Weights of a small mixture-of-experts language model, trained from scratch on English Wikipedia: 483M tokens.
Below are experts of layer 3 (counted from 0) of a mixture-of-experts language model. Rows are named up (a neuron's input weights, with its number) and show model dimensions 112-167. Each number is 128 + 24 x the weight over its row's rms, rounded and kept within 0 to 255. Numbers have three digits each.
Before each expert's rows: "comes after" lists some tokens at least twice as common just before its tokens as in all text. This comes from a sample of Wikipedia text that the model never trained on. Tokens count by the router's weight.

# expert 15
comes after: "\n", ".", " ", ")", "==", " ="
up0:121124097171141101136095124126128145157172092144146119130091105134164108112123078113131148151130138131126095110135145101102107138140122120109100122149139140151142191099
up1:099107167132140142160136132117095129120133148097103130149129143152097111123111135145141140119136132146114136124105091112138159131144137130142129138146140110165107155095
up2:133102114212155126177139100152123124111080104135106123150135083144118150124098135106111127109128102073139152129183119106129070117151090143112109182099092090110124087116
up3:107167118077088122121123117130136131102104121114129107091081122160155083141089155114101126151165099150099096106147150131110185086122125105137109107146121152138151120158
up4:141137095102114148099108134141144165103129149152111130124107186091143117133111170134099116117100130127157125113134138128103107163116112160129112101102103136113116118130
up5:168149122112127124103098111088122098140088113137134146132119127153126095142121119099131147126103112121102119140119129150081098155119148091141176136136129163101110132158
up6:118123187143124139144149147114101144120141111112145093154141122106134147161137146184103136141135147132090073153144154143144120122115113133104123080114179145140103147141
up7:144118119160127151163152138146114114137116087149133139119115140133121117128124104186100112143125083114104135138138153186135142133126140147122117084124123125117112127121
up8:112118135130121106101126140153139121141166173141102097144125093126113116093113114074185098117116107111126122145123140138123147149127131107129113130098137111150122189117
up9:156166186097144130101104144091134131125091137151144134139146097127089127099130090117137084139116152159151095099101141169114143135152126071138135117135151130161123168123
up10:126122151161167137102131121165131096156154127121123130141145116094136131123101147089142146142105126141141153127177056138108120117159126106142146150106130170117107105129
up11:151156092124177147107117167130121109109134149133101136115144123131131107115131071132110104132111095137128096122130139165124086144147121146107112138161128115158138122148
up12:135139120158091085132138126138105103138105166129166124141096097118135121160138092152136121099143100135120139077091120101076077112145130080111135123169100150096108127141
up13:102126130188107134155132138159102157100105098123114135129097102137139086160136140174122113116140112120131143102160096084117137125092172150140117135083111123132135176122

# expert 17
comes after: " |", " and", ":", "|", ";", " /"
up0:152115116167130069146115120149097133123108115136159112125160107130146139134146152144176150129112140091120165127132143100110126174101163123146128131135123120143126108113
up1:119112178119085140131093129110108144120156152156145128109138139115161138106155183098101136112133145156117155136141147095133118133141100102148084156095084082127141108122
up2:116167159153150111153067143130082091092111087113129158115113146117138132120141136103161145124092109143133173112172080155118137137080158120081150177094134169161143192139
up3:123154112090135134134105135103102166124149095090119135146112136111144091105113168139125156120106117116134132128139121129112128105141143154139126089189108109146147124134
up4:150098081149108162107146154166120153106123091125132137108139132180178116127115142141112172120143100113148076105110117131112151153107113133158117129120079139116152137141
up5:123146169134138120132066153152132120127145154116138149134115160169153128146152145100071081139127089145125119159128160112122088132120130117111124165125167109151158176120
up6:140119079094113131119116138117125172130134146100141135100135079115106125121124114145118098094127089119143148102158103154107133152131162105137140117162169164131107144143
up7:122145110090104141104117106121141129114116156138075158166119098135079147159140113097143104120152133096123117118118129141098178128119085147172160090128084147130119169136
up8:152099095150129130171107091118118159147146141129120135140103146163158091098152099126124178170136122137113118135108107120095126147112114101123139117163107147114137130155
up9:128142128118136171151101174145085172125154094081128130141074101157136094130148123134144135161102128106134123064153120117138130150134135117090135133140153094151127165117
up10:127187161144140106148089120128121098116142119132132126104117133109092123154142175122125094143152120103126126134127150134122123111130155134152122193108102153138139103112
up11:077170146145098192134082160129102089142118128118121141140111135126119090132117124176117121117093122137129152130110109067106170134125104123165135146173141134173151122120
up12:131135098086139169160170154116125113135118119138104111164141111147129142164058174142124151109148151141107107145144130097147113150131089127090130088138140134129112147121
up13:150090120131135126125106139133103129131111100139117153119115140152127125154127083159131079168106111130141103106065160132108141094138136115119124098135131123132147109104

# expert 25
comes after: " the", " a", " his", " The", " their", "The"
up0:145167115085126148109107215133117064133110152121162127145109102106114121092144139147079110156115129143121129088131135101129091093141128155089163098109084132119138125087
up1:154139081138156136137149057117124111102174142131144135117107145165134111102092147145136123109131122117114129130146130156137122100154100085152080113148131115106105164074
up2:112097090174070142100139138128132143146123107130127084159119141144141097134107147080148123136101120142119109115109139119121125124113114118134127134109174122113163129130
up3:160151133078128103102129104177137110121132125135137171140127094144085122179146079098057168157149136123107114107120133154113115100166132108131147076179132133138144146151
up4:109170103133135193170107138152157181134111093180151064114157165127147137135114138099074148156119121094133134138099129154142112174142115121125169138091115126120150152123
up5:138116109093101123134122178115110114172102074135164114100099121114135140140156096151135134161119114143100107108115106145100101167104086093079126158134129135162077121124
up6:160120107171147142170117126119118149129176122124102147129119129204083137122148170124128167103145141135118114130204130117133134105073119114152133124092105143134138147185
up7:125115088137104094144080166107138111096119129118147167133114090114097143116118179149130122127108154138111138127153159139094143099136083147164120136109155098195132155136
up8:125070130084145145119154166175114142118076145145155115131127112102113132118153142127131178174144153150107128137150127146123126147132145131126151110108142131138154142090
up9:102093119150128109158121127139128139139120139189142146125191159127169152158104162127137142139100091154126066120135133087142148103104132125110114123087153149104122128158
up10:149109127146169104146142149132132120147128148137140101086121112116124143097149144129153111102137127133123140173140170097139078138149080118152110079141158116120159122103
up11:130180102184146096142118122089140092115120113097122088138107117139146155126131097153135147149141128092148139092125116139121120095084118125143115130177081113149164136101
up12:110104121109091092163092108129141126125139109146124137125130104152164128105110153108100163164162148139140121138090116115077133087130131084127145127130087113106144137164
up13:152146130132108149120123129141135104149098110125123111155118154178166103138118150132128173170143112126152112154131152139104120125133129103069143094121115122123115154121

# expert 6
comes after: " |", "==", ";", " ", "===", " was"
up0:128108122148135130125125141163140118138123126132145115142110134130117142106107107147142146117135129119140116109120102127123103114126085087116147109080134132131112127111
up1:204104101111131125124142149117120144122143122117094124119098125112107131111146138138135111156132115134146123165156126132142142158134111142136123133110101145115139192101
up2:120102104125156117140146128089163092143115128166100133103094108104148144124154104144116185105088094114097111142134094136163110127093086128124142133117144120106124078161
up3:128106121161125115142147115154115126129102148143109150104130142111172118131147080108152164106129091182090060110137153101122102165126140123104113108128111135104147157156
up4:149079165120116144163115136151136099186092104122106104175134107134106136144079158131143084152149128125151109143124137091069130133128156177133102122124112142146119160133
up5:146178179127146141140132096149132116133165133129091141112097144096155100131099143157130145097130154150142179084092110123110136121129146108172130106150103140162152116115
up6:120117132142141108139129122145135136120120163109135157177134120135151117128137120108178122122101108080090118102121143100172116112168162128114119145142095137145151159101
up7:113121114136123145154128173078166142119138106103102125083105115119088121147150071114127150134101099136173181145146158160119082161148130116142120088134094123124185106142
up8:116094154162099087135161138117114137116162132141105139087162128158169121145137132088122138150109134102096129108114121109129092141142087112119141115114126117144132179114
up9:113089108099083105111108129126154120147122144109150127138141128142150153092108126099171126132123069093112176092177134118126122134151141135083099140156125153134089106111
up10:142138156124156114123122139114161172132170117134169133090105120103085138163148088103036078154091117136143134111123077156132119129139099097146119122122149120153143161105
up11:103118143081118138094118141123139106128131145183151156110211086142113153140164099124152119154120083076124158125124098115157131146129115158082133093078130088106143132119
up12:124115128139111140127139132187146123151107092128162106110084128172138104138136138122112142174163098101120172158106139150136089121115112107187106166054135131141159127170
up13:090085104101165125087134115134135113147093102161123110135122123153123122083177113109121113151167146134136112124143148110116125137110133098091142127140146173122113110138

# expert 1
comes after: "\n", " Location", " name", " Country", " Kingdom", " Born"
up0:135123094107143115123093140135139131116152109131101159118138138100166151131138104178149157124081120122146120112162131188148137086087071118115140101169134125128127120123
up1:124135140150095138135185140173099115092172115094128122163149116128081146133085103116113127080121123128120137137120105100106124128172133111103149182122116162103073114185
up2:115062130119147069157118145155113136151109121134111103151116122110100125145133189127154152140120099093160134082107132113160082092101117094121074114142169134100146093114
up3:130166127157083112138125106102122134160111115106146140132121137133125150151127159123100096150139121155075162122126111134151136139135176132181117130110142113138127144126
up4:158149102126138079106157140099113131184155125170129142146121125143156144166168131172089153122131104163151115097155113142118089138142143124134116168136129106113140149136
up5:135124111137112126130133109098180137160135126149113094105146105127141081151118134117119123113146142143116108151145134104117098136121039141128115146094105126154141162085
up6:133082090116120094117156147168166120148105112140112133151094116154165132119141117098144116150117157103116124129120103144131143096123099123099099134182112159118130159104
up7:128095136157122173118170105122158142123106099137067132130123094157157118124145178118129127138120133118158086136163135181114152138119119121107128121136144123106124143152
up8:112113126162121116116120118135156116104128150166143117150157138129152122152104155166135192156120091164169122152131123136107117192122123104146098107098103149157139115138
up9:156093116137163143113142130120133161156080140081147137152143076125176088151134069137108098164077132130114150114114130152171102099144111122098116076110127118091123124093
up10:127150141128117122181128166124089155124117148096134120145111128151122092109151121085166159145131149102158143105099139175109119156146162111149139146132080098134086127137
up11:072119107165136178142155138125155146111143133153121093148124102138118123104125095110111127124139111111110104116124127128135154084142139123143114141074135138090136086136
up12:144137146098105117128130111105091095188157128173137113127145100130163155097136133106120166152130152101123134116127150167146168067137139095154144124149086129119124134137
up13:103161109080163159171077170127190114137149123131150138132153120129118165072131122129121118149104063175158091153105136129146130095169083137096092105110117121158138164161

# expert 22
comes after: ",", ".", " In", "In", " that", " However"
up0:159083149146123139139148119143124128097090128154171145165139113141121163142163100135116138152118102099088129097118124126140144068082146121103103098110144149093145102127
up1:108127175103147125168138093114120159128150147108065109148157108114112108149142148139100161168150135164112119137106107154136107153117103152144131114112141146162128156096
up2:061094117079136111136129128155133120114124113144114117108137168124120143102113116136102118144148129177128126088111165111105142173151182122123101146131127155116112163113
up3:122196112139102167155109123129104139108126138128102107145130117158132139115138141166109086133107141136109143144136147073132091150146080107099108142106176117164113138124
up4:148109175102106113129141129124173091149110114119131139122160164149148111135136116143111146138075118132134150136159117139173135129080104075126135122095159081144192124093
up5:134114162130135111128116152143109119115152108083094134146141066127118136115118192094139098186133129114154136111130104109099136113135105151127148100116114103140137128191
up6:130108130137122067110119117133106152102155103139166171107151136177123155121138174108090122145109102133116137088166147167107116126127128098117114099150096071127049134110
up7:150127127125105167142130138140141177135112089119135142188137134134114119122133130133108177122046159144104141151162130115091136097107121149139156109137085174078146147097
up8:128137143111146161125109103067157131133108117125058122119107137145089126117138122153146189117120110147098111121115147141084148068134105143121130117132170149103151093113
up9:119128139137100169133121124087124079113147150146141094133116142152152115130120179130112145100161126120111124146157153122110104142166138105136157150152076133117091115127
up10:130092137107109160136123099156142119153189136097108113146126137137116136184091146079146135131168122103136081152099130165076107134163135130106142080163106110123120133076
up11:112138161123140134118153148134159130113111148161138144134147102106114081118115102145105107139126117127132116149151093102115134161126103098144127115116092138161090121095
up12:115136180122093098129103126118101164134108108120132127113142132129130120114161143086106122138117143067114125126140112094110142122118141116128112104116127143070104129145
up13:125147153139117164106142134084089111104126183150127119148106133121118099138128146100114087120138118129129133123123107123141139112093132129174098123132151093114139160106

# expert 16
comes after: " a", " of", " the", " as", " is", " with"
up0:137115127085145126179138104128131127146168151099147125138136093143091096101099178137127141110164116113069130114113123119081133124150115150110095119086108114133139165153
up1:167125081135147120155120096105110129129138116130074116122129140132149098079118102153181135137178134202101145128157135085093120110155075154123127137137117157114116089120
up2:139106099110121114122165137153125139164146113163118118136126155117138128163105170109139102098115120116122108086118134141149115102114125166105138104115137091106129124127
up3:154101127159147188138158141144111160111115146124118137098146138149077126123115154147150136109133098127142130131083172131084130123143131135125100135125109128122130140104
up4:134123146146162164130182096139141121146154119133156110078146135135106144148106175127123102099130128143119108149117083079123110171107096110108149132115108076154156106152
up5:090151150138144111122214127122093129109197142181109116074142118135136131100132123120136125099170128097096118117173084150173085150156081134123135126121132127124102113124
up6:138105119124109129114096144137160158141107143134081103145156122136127138096137146096138106144089062138157105149177111125120143164078119099108120092116091173176122135133
up7:100082121144125101147098138110145120148095119117155134137110105112147109111140167139117093119172085145116067102127153124135122109088150109110173121170115130120158136153
up8:167113150143143133165128125150132131132125120165124100127141137096110114102106080119120141111145095137122136073097161136110118142121128099093128132152142133138139167114
up9:126114126136124149179128094126180144130094137094116107093150135125126147119126098127133116120123125139166149139137174159136144107125156081145122099066141105170139140129
up10:079166110141141130134114157123078112148117121133137090137100136122117132145099132120166153156119107128109098107071170152097114124123120107131125131137139118114142110148
up11:120132138129132107163131138112140153138088154151115153121151113131147101150106113123142156129167115166146126124133121112131117112172159137114122146173115157124166171148
up12:099136103148138139161069115118119171154130129112101121141160119107142143126166122140123098112146178150106087108114164096125131130107092154105104118125178106146076176074
up13:104115123114155141105157123108150124156138207136101140091101161118126166123151104128144146157101088125154129128142087151120108057119142122127147140112108110138153195142

# expert 8
comes after: " the", ",", " of", " United", " in", " New"
up0:126123134102123134112131112139117146154098132132122137173182147179123110134144103157124156140125130142145128124131128180106074168114085111164114088106145128142162097105
up1:154106152134176082076152137124151098126111157081129128147124151122181134118123160139122153143137092128100105162128136125108095126115122117057115124131108167127112127094
up2:175129121162067167128138134125151146158107123154128137123141142135129136118132144142140109079118137141128184141120153130134131159142092119093143094151101103149107175135
up3:143129140116113123136103118105106128165101166124116144165126102098131117103085112109105150084163117130116137149097151131111155101093185115132158125118159194127124100094
up4:123118115103148124166090137131119134115134125107091065166187130139115141170125157142107124155097156131107076109121101114108172140083093115174128130126122144164141150176
up5:125092149136150121184099168101133137111127132117150119138123149154157138169114098128073178185131129117086136134082124118158118150169106143141091124151144156143131122185
up6:210133152106113140171117131135158112173147163127134137142164143114131132113099101150154103103136144110113088106137129150096166146158130126099136072112104131133104117075
up7:160106169132107126132165148107158102118129131175130093152136166163132129116116149145116174082121091154117112131129167128124097156128141112135123113103146136131121122136
up8:137126150141068183118104135130124139103145086152145207105125154096152136171136153132102142123137135180128168174141118136120128149150146105089139109136135097100167137116
up9:165106105159159135084116168105135095138106155152118102139124100102151120120136156142121132153125129159124133133120095131113092086107174148134129143113121126112162164093
up10:136112129156109129176141156141170117169133124154128144174130158132124115164123104109153133132109109130083123124123068140148112088134117126166131157127105155121129153161
up11:140091130110106090179196133107128132087155128108092149137169125155125101128135122080135129131151146127093116095110144159153137178115135103169114120148104143113078167116
up12:183156126118101134162114175127142133158092112150135109139155107097095123123107147120133146155115133112175141115126196113164119138168125129114142091133123137166119149140
up13:124107091145146107106067130149121134159174115126146194127111122119134147098086100139112116132107111164105145150120118124128096128115126143074120083135137090116115111098

# expert 23
comes after: " 1", " in", " 2", " ", " of", " 0"
up0:108089189127157098103108110135096115184127140131107088168141102127107159155109149121166144144141127153098131109088146156159158169128127117087084103122096139149116128165
up1:131126168070107079060084136104129153104135158154155138097120145129108117124087114085137132119131128119061148136113121071086142130163117142117155111133137101096105138140
up2:136092073111116129117132125117131137160133135100156147157120121114096108075155110131095110157135111113145116124125131142173130115136117137119141154149111122119156153109
up3:107134150103120170134144124078089130104128118121149150139093134147109118116121158153102106154111151135168145112136104108116133098123136112191087118142095110127138147127
up4:142118106111088127157141137121139141160146122145152112120134153138141144116094113121134152166131125112113120111107165134130142145129117149104100126124125170086160122118
up5:117128106114125117146102138133114134133138133149154136157139102180079157139140139118161105157124125130102137132136171123111145116162089162129127122125162154140148135116
up6:143173114125134109115120082076173157076135122149124148133087148118152138121150156115124122155092158124105128133070117093111100150133084119178130144114134124152170113118
up7:191152134130174139126126146148126107140102141130109117089159096142118101141112096120155148095144092141143147142188141163075113161109096144130118104074116187118122165157
up8:134160139123130125106127126134125131145101068123183116104156139119096095178115114110161155158131129137135159110143116099074133119144146131161106146146175154137145120133
up9:090143119114149110141118125154116163135140106120136109095106116135153127133124215153093131117141164109123104150133123145160121101164131111113131089159125118110149117164
up10:121096153109097136135110126154136148129102107154125115138127117152095085089123165167122112096153177146109115115106131051155150125169138080087142101086124134153143111108
up11:131154087121142127134118147123158120115114145109141135081142138154141119089144089136115090122105097114135146114174169141115158115104143111109136185154130189112126137128
up12:135129153118108145096126174139133101152130130126133136093129129140144152126108116139089144114134131139149135113092141130103098157131142092168167152147147131153120144115
up13:137177085151129129141125110117159089112106124123147145127138128146135161119128149100119162112151108129129146119129083121138141109107142104139128169137100147122119134115

# expert 5
comes after: " was", "-", " is", " It", " were", " it"
up0:149152129119140117142080131112139101147132107113107163140127113106141106093084106107149116131130119141098098128125154144101129113116124086145195145101108117161176145109
up1:161143140131134112115174119148128135094120129104143124088141118144120161137145083168158123121113094109118115107144118123101107127115119103099145124109110131096130161062
up2:132122117138080119180115177131108140128114110102127145119129115119132138110099147149160124146067097131132147124164114141132169170121106090071111154143090118120101141100
up3:138135127117120089118129143090133103158140144150147118050103090107093144098111079099127143147128145096150139127080139156147169128184159099150125077152124154124152137126
up4:127099125129133155141142147167101072112127081157094115107092130123133123099148092138121146098105090110147109136152120151105083173127140139149153126119205194105146130100
up5:167147098136138112110124162149168130128136107139113116112102140110156132128101162084141085183110081113130103151137104131139133172098148142118092163141128129118096152120
up6:167101158135141138151144115102152125109152091155145165119096112159141095145141134117159105133110147149159109145080107147120116139162097143141131157099084132114123126142
up7:136114132120134096142133138112165108143090140129163113117144148112133122155124116137095127110090130121119144142142106103157096139100138135101164104136165081136129147157
up8:142114138153165120120142111134154145116141118106094104095121128134131131174140106133129095135119139138115085114147097139120110113128124076143133111132149086118112144129
up9:121172132135155129139123168143122144152120141079109143114104128122145169109111110126144118154108113177129149146136144142105147089085123113148163116150086148140111139108
up10:133126090168107114173154116151146115136161123143096119151107147105173087101145103139161117129134153125126077122117126106118140091115144106092116149134109142129152138146
up11:131150095131094134139183093080111122138131096154155103125124139167158132131103094159101106129104141113123100098087087106122132109115108085108169116102090122163153148163
up12:135169098140113129147126114142086133154103133143128125125166104142113110145122142131129104177137145201151124136097110117165145129153149104110070105149116081136147149087
up13:128108110146150134127160124110173115118148148127125118094147118111170164110134096109140133141128154099127161103119123105099163107118118096142122152112064114093142161103

# expert 11
comes after: "'", ",", " and", " of", " in", " as"
up0:122093104134133143190139138163128130106119128133136168100132140089123130079131121147096116110177100101120094124126156137103124153120130103150131208121135161101095144142
up1:139189151101138127166145123146125138136137103133117140107166061121142107185121128135135153181120121118143130102119118108109177125165137121155141181126137140153127133157
up2:139104110143103097117130158124129131106126084102132143144131119142114086161118098139147160124122140121113145112110103135141137155107111135130102105162131132138119130148
up3:127178125099138130103122121165118124132101142110127106106117152130122158095158120107160121115134157153128113157148144134121138133111103117134106115100113109150084115120
up4:106130132115124157130192137120113124123113136127129126119103154143114142146110132098130094085130110147134119124177192124163131179124107113115129110121128122155115124098
up5:124134131110144173140122158160114110130127161129109103167110122164136112140127145136097123143145104156133133148102141094175103126129130121114172155132141149129108100193
up6:098098143135101130147126092106103134100154143126132077163134089105144145103128122124075132114144146124094101091164164123113138099182106139104132098150137140114155103140
up7:117208142084143081154109138104139124096196088103128112138119174151138130129099186077120161105128133107125165119112109159119169112112076141105066157085104149125149123159
up8:161126087148133075168069099149096128127132109118167112157151144193155120143096095136140144125173144105123141138127084141144134155127119134114086108180115142098168125115
up9:194125154124120105141112142104095149141149085144151118139129115146126130107100154146155140120144066171092160179125101132083141162137125090115185115144139149139122095108
up10:139116103129137177136134118105127128114121086146097100107128106146105132153132132144140089137102124118098113141146105120129111103142105148146142126112138128151153102126
up11:172128153175155138126097116113116134127137128142172146081130142119153092095091168123103144120082101101127100125166134154129106128075140102110119167105136160119128138149
up12:121090136180106125081128142126087098127110116120113178126109133134099123139142063119156168091125137104115153132164123120126113102138125118103129150113148111134125159132
up13:115099136108153138141148133133110138169173107158120129126136130136091126106101143108144150147106117095106171190085155141182130141164170087127081149111139147138132116125

# expert 26
comes after: " the", " a", " of", " in", " The", " and"
up0:143123135137104168110108123091126131138112158123103134135135119116118158122065117093112152107155098102121152075153122140144132152135072127170097119088145155161122135141
up1:107114194126158140161143117095140132155093147140134167162096124125171111199131121079125135174160180133129140123137134120145111161131103134120117140141112142094106136146
up2:155141101143120089153105157147149166125148179131097111140097119082104115123113146087129138099114145135085120160124148103124155123132123129117095116136126118130116119148
up3:159081110140156178129141137110140142091115096121096076156128115164088095148157142126134107103083122140100111147146172138160140104125120154125121106144127115130115107146
up4:152057145173153105111119121114111153175126131150106101128154133151131138116116074088136087167130149147131115113103140149128123147159132129099092149128152157094150137178
up5:136141114099084155147125152091143104112110141186119133114126115139167092159088130166142149125129133118134126148138114132142096110109091131104176129122126120154118173113
up6:173137109171162149151124135124134137124132140135121144167106116161159123096087108107150121180100117124123115123122129110121116143101109092131127103130171118151138149117
up7:102147113084075133184130069121131146119109140109117131108125139158121074114153118124141077110147142142118107129119114082127164129100160104144116103103125153122120125129
up8:156128103101121138093111137093179133130129148175123109155124098126147103099122104106141161103124159084116170118109144162137138103175103153131118110138143125111124157117
up9:146131117117069099117124117122119101087117142177112128145142137156127133127127159162140076149154130180125132157094158138111115134165103121146115145110128145166153160087
up10:174162137120089166132117106115152147129146117129084101148119136130104131103134166092139148149124151135104096109153152122133145100094134159104110088160101146115124148093
up11:124107147096111137142109101116101142144157086099103095130090123129143134097124135091104103145125146099104145130181107135136121157139128130106116133163171167096090111081
up12:139080146149187100138129112109130119139123127144111138087171192170133145147106150110109103108122098141106114150147095094113114117117110126122091159106138092109154109065
up13:103102135139126148168090137092104151158059124117134133104127144140090163135122132120121089134113108141157119141121128128104108164156116080137102097164098115137139160122

# expert 3
comes after: " the", " a", "-", " in", "|", " his"
up0:106093118102122134123139114094153127139162125158157130155144128164127129144104125160109092144148139111108096146100120153151140153108096147179134089122135123159120168136
up1:170068173089136150114117126143136121123103166119100151133141132117111137136142132136157083147117139107119165119143125148144133115125151094132119157107104129157113147133
up2:125095128105149145157118178115097130145084115121147108124150110153123129119134121077157152158118143154133145148109127132143112090119106110128116133150137122155149115112
up3:105115128159133117171138129116136105117140115100136117114139134159097077105121131147148089151111105072098134086175122144125141139135165120134147153129130116143171114123
up4:128106133073138129136114116129126133138118122160096141137154082125173144130116162138104161157147087142115093128113119117166123117136152157123120106099122102133120132111
up5:126109137133124088107153128107148124085141163123152075139155115121126131129133091131116123159124106138104110095116138139138116172132129099137140106091129081129094121083
up6:087144115067128096145049135144143137130138146104097098152129100092111096139113165152101114120102136114107120097155123105152152117134153108149105099127162153130112123114
up7:168130119115107132132130091107149118128098145140130151164137135134119107114080123077181169084143108114099119143157104090079167132161128107127134152115119139130169098099
up8:106096133159118083115125156112129086098109172151133157157079122159137155147097139146091130178097147110107118108162114178154136109116078096111113091138098070101165130095
up9:125113142094104114086147209164160141120097065136149111142135119124118149088129132168122131172133148116095157093114119092121135124090084117143089134113116119138140127120
up10:094111132066152140172132148139119165121116069151108121165113124153073115141107137159132125101117138122108124134129101138118147100131148099163115101078090121159161179142
up11:142128112111116102114117138113135181128145139127132079143122124149122104136168172137155190141108116132118103137145166115117118138084132119146127110120123096119128141157
up12:179099098159171119141143121118117153133109157118163143158141089178157106095119095106094145117127098159159127142143156133065117134096106081127084110136155110100142142113
up13:135143094162112097156115126150100120133167135103114121131094123119102096124098137113110128093106111120111100102152151101136134113096098094062104072161112127095123125100

# expert 2
comes after: " |", "|", ";", ":", " (", " \""
up0:115118148116156153123139116108127123146160175146156142123134123153148128134160106138139138146126123126127117142140072134105162088131117167138131160142107118128121144089
up1:108156197084145144151157113140108152129134128151120139136141126151140114097122138113134145093101142112137114112165110136102123127150098115139091083086106158141130146119
up2:114136110116082089128129140085157156093119121092060128122126109090103145127142085100102072101099124153128137108116086138118140109117139148099118171157122129133133127068
up3:132148157140134147118144157172133115076155148134091108117144124142133128125115091160118135125113134131101132154177073078135127169126104119144092111108138151158113130141
up4:153130109131117141156093128155083099139118106103107125123163107151162164106120087140147152147139110142132119114109130121125131125156116140119145105104116091132104102157
up5:135138137105116114186140092101121116125149119123138104111139162106103104128134175099131090115097147126142116122127139168115103152106140103115176127173094122153152155120
up6:131114122128171148139156144160118164124103159097129200108123114129111161161087156136103116121117169143115134145142115120153103062140126166159159138105116148095154189075
up7:137124127120118149104100042129108175115135162153128123134136127130121110090118123126100138111087141098128132119170115122094136147148113097118139084182138113161105059140
up8:106148162124085112152098135102140159159120145111120109121111101094158119117122124084071144098103128139126092120107168117107070112100096117076168127145132171142119166141
up9:097105160094130098137102125098140123065115131147145075149097112139145124084167135158109163178114151068159153137129100148129109104127116117129069116159126126087141155130
up10:150116132140127084126156104131141144120116126122103117099147134159140154141120123109135181124111069116136064091147126105124102117130096145123083149130146155165116130133
up11:119128155123123158133116164112116158093125123164128124134091161139117114160148135117125127136111150159117107111121122095133134104107120118176132166123140121127138126168
up12:092145124136114140170158132151113129131155125122132170171112123175170128131124095104103111120103159180101156130160095121117103151126115159136104130178158134133121125146
up13:137100137128143071144055151135125132096149103078134143092114075127144085135116168128142097164084086127134074128083131140137132164098103150145108106159119152097149154115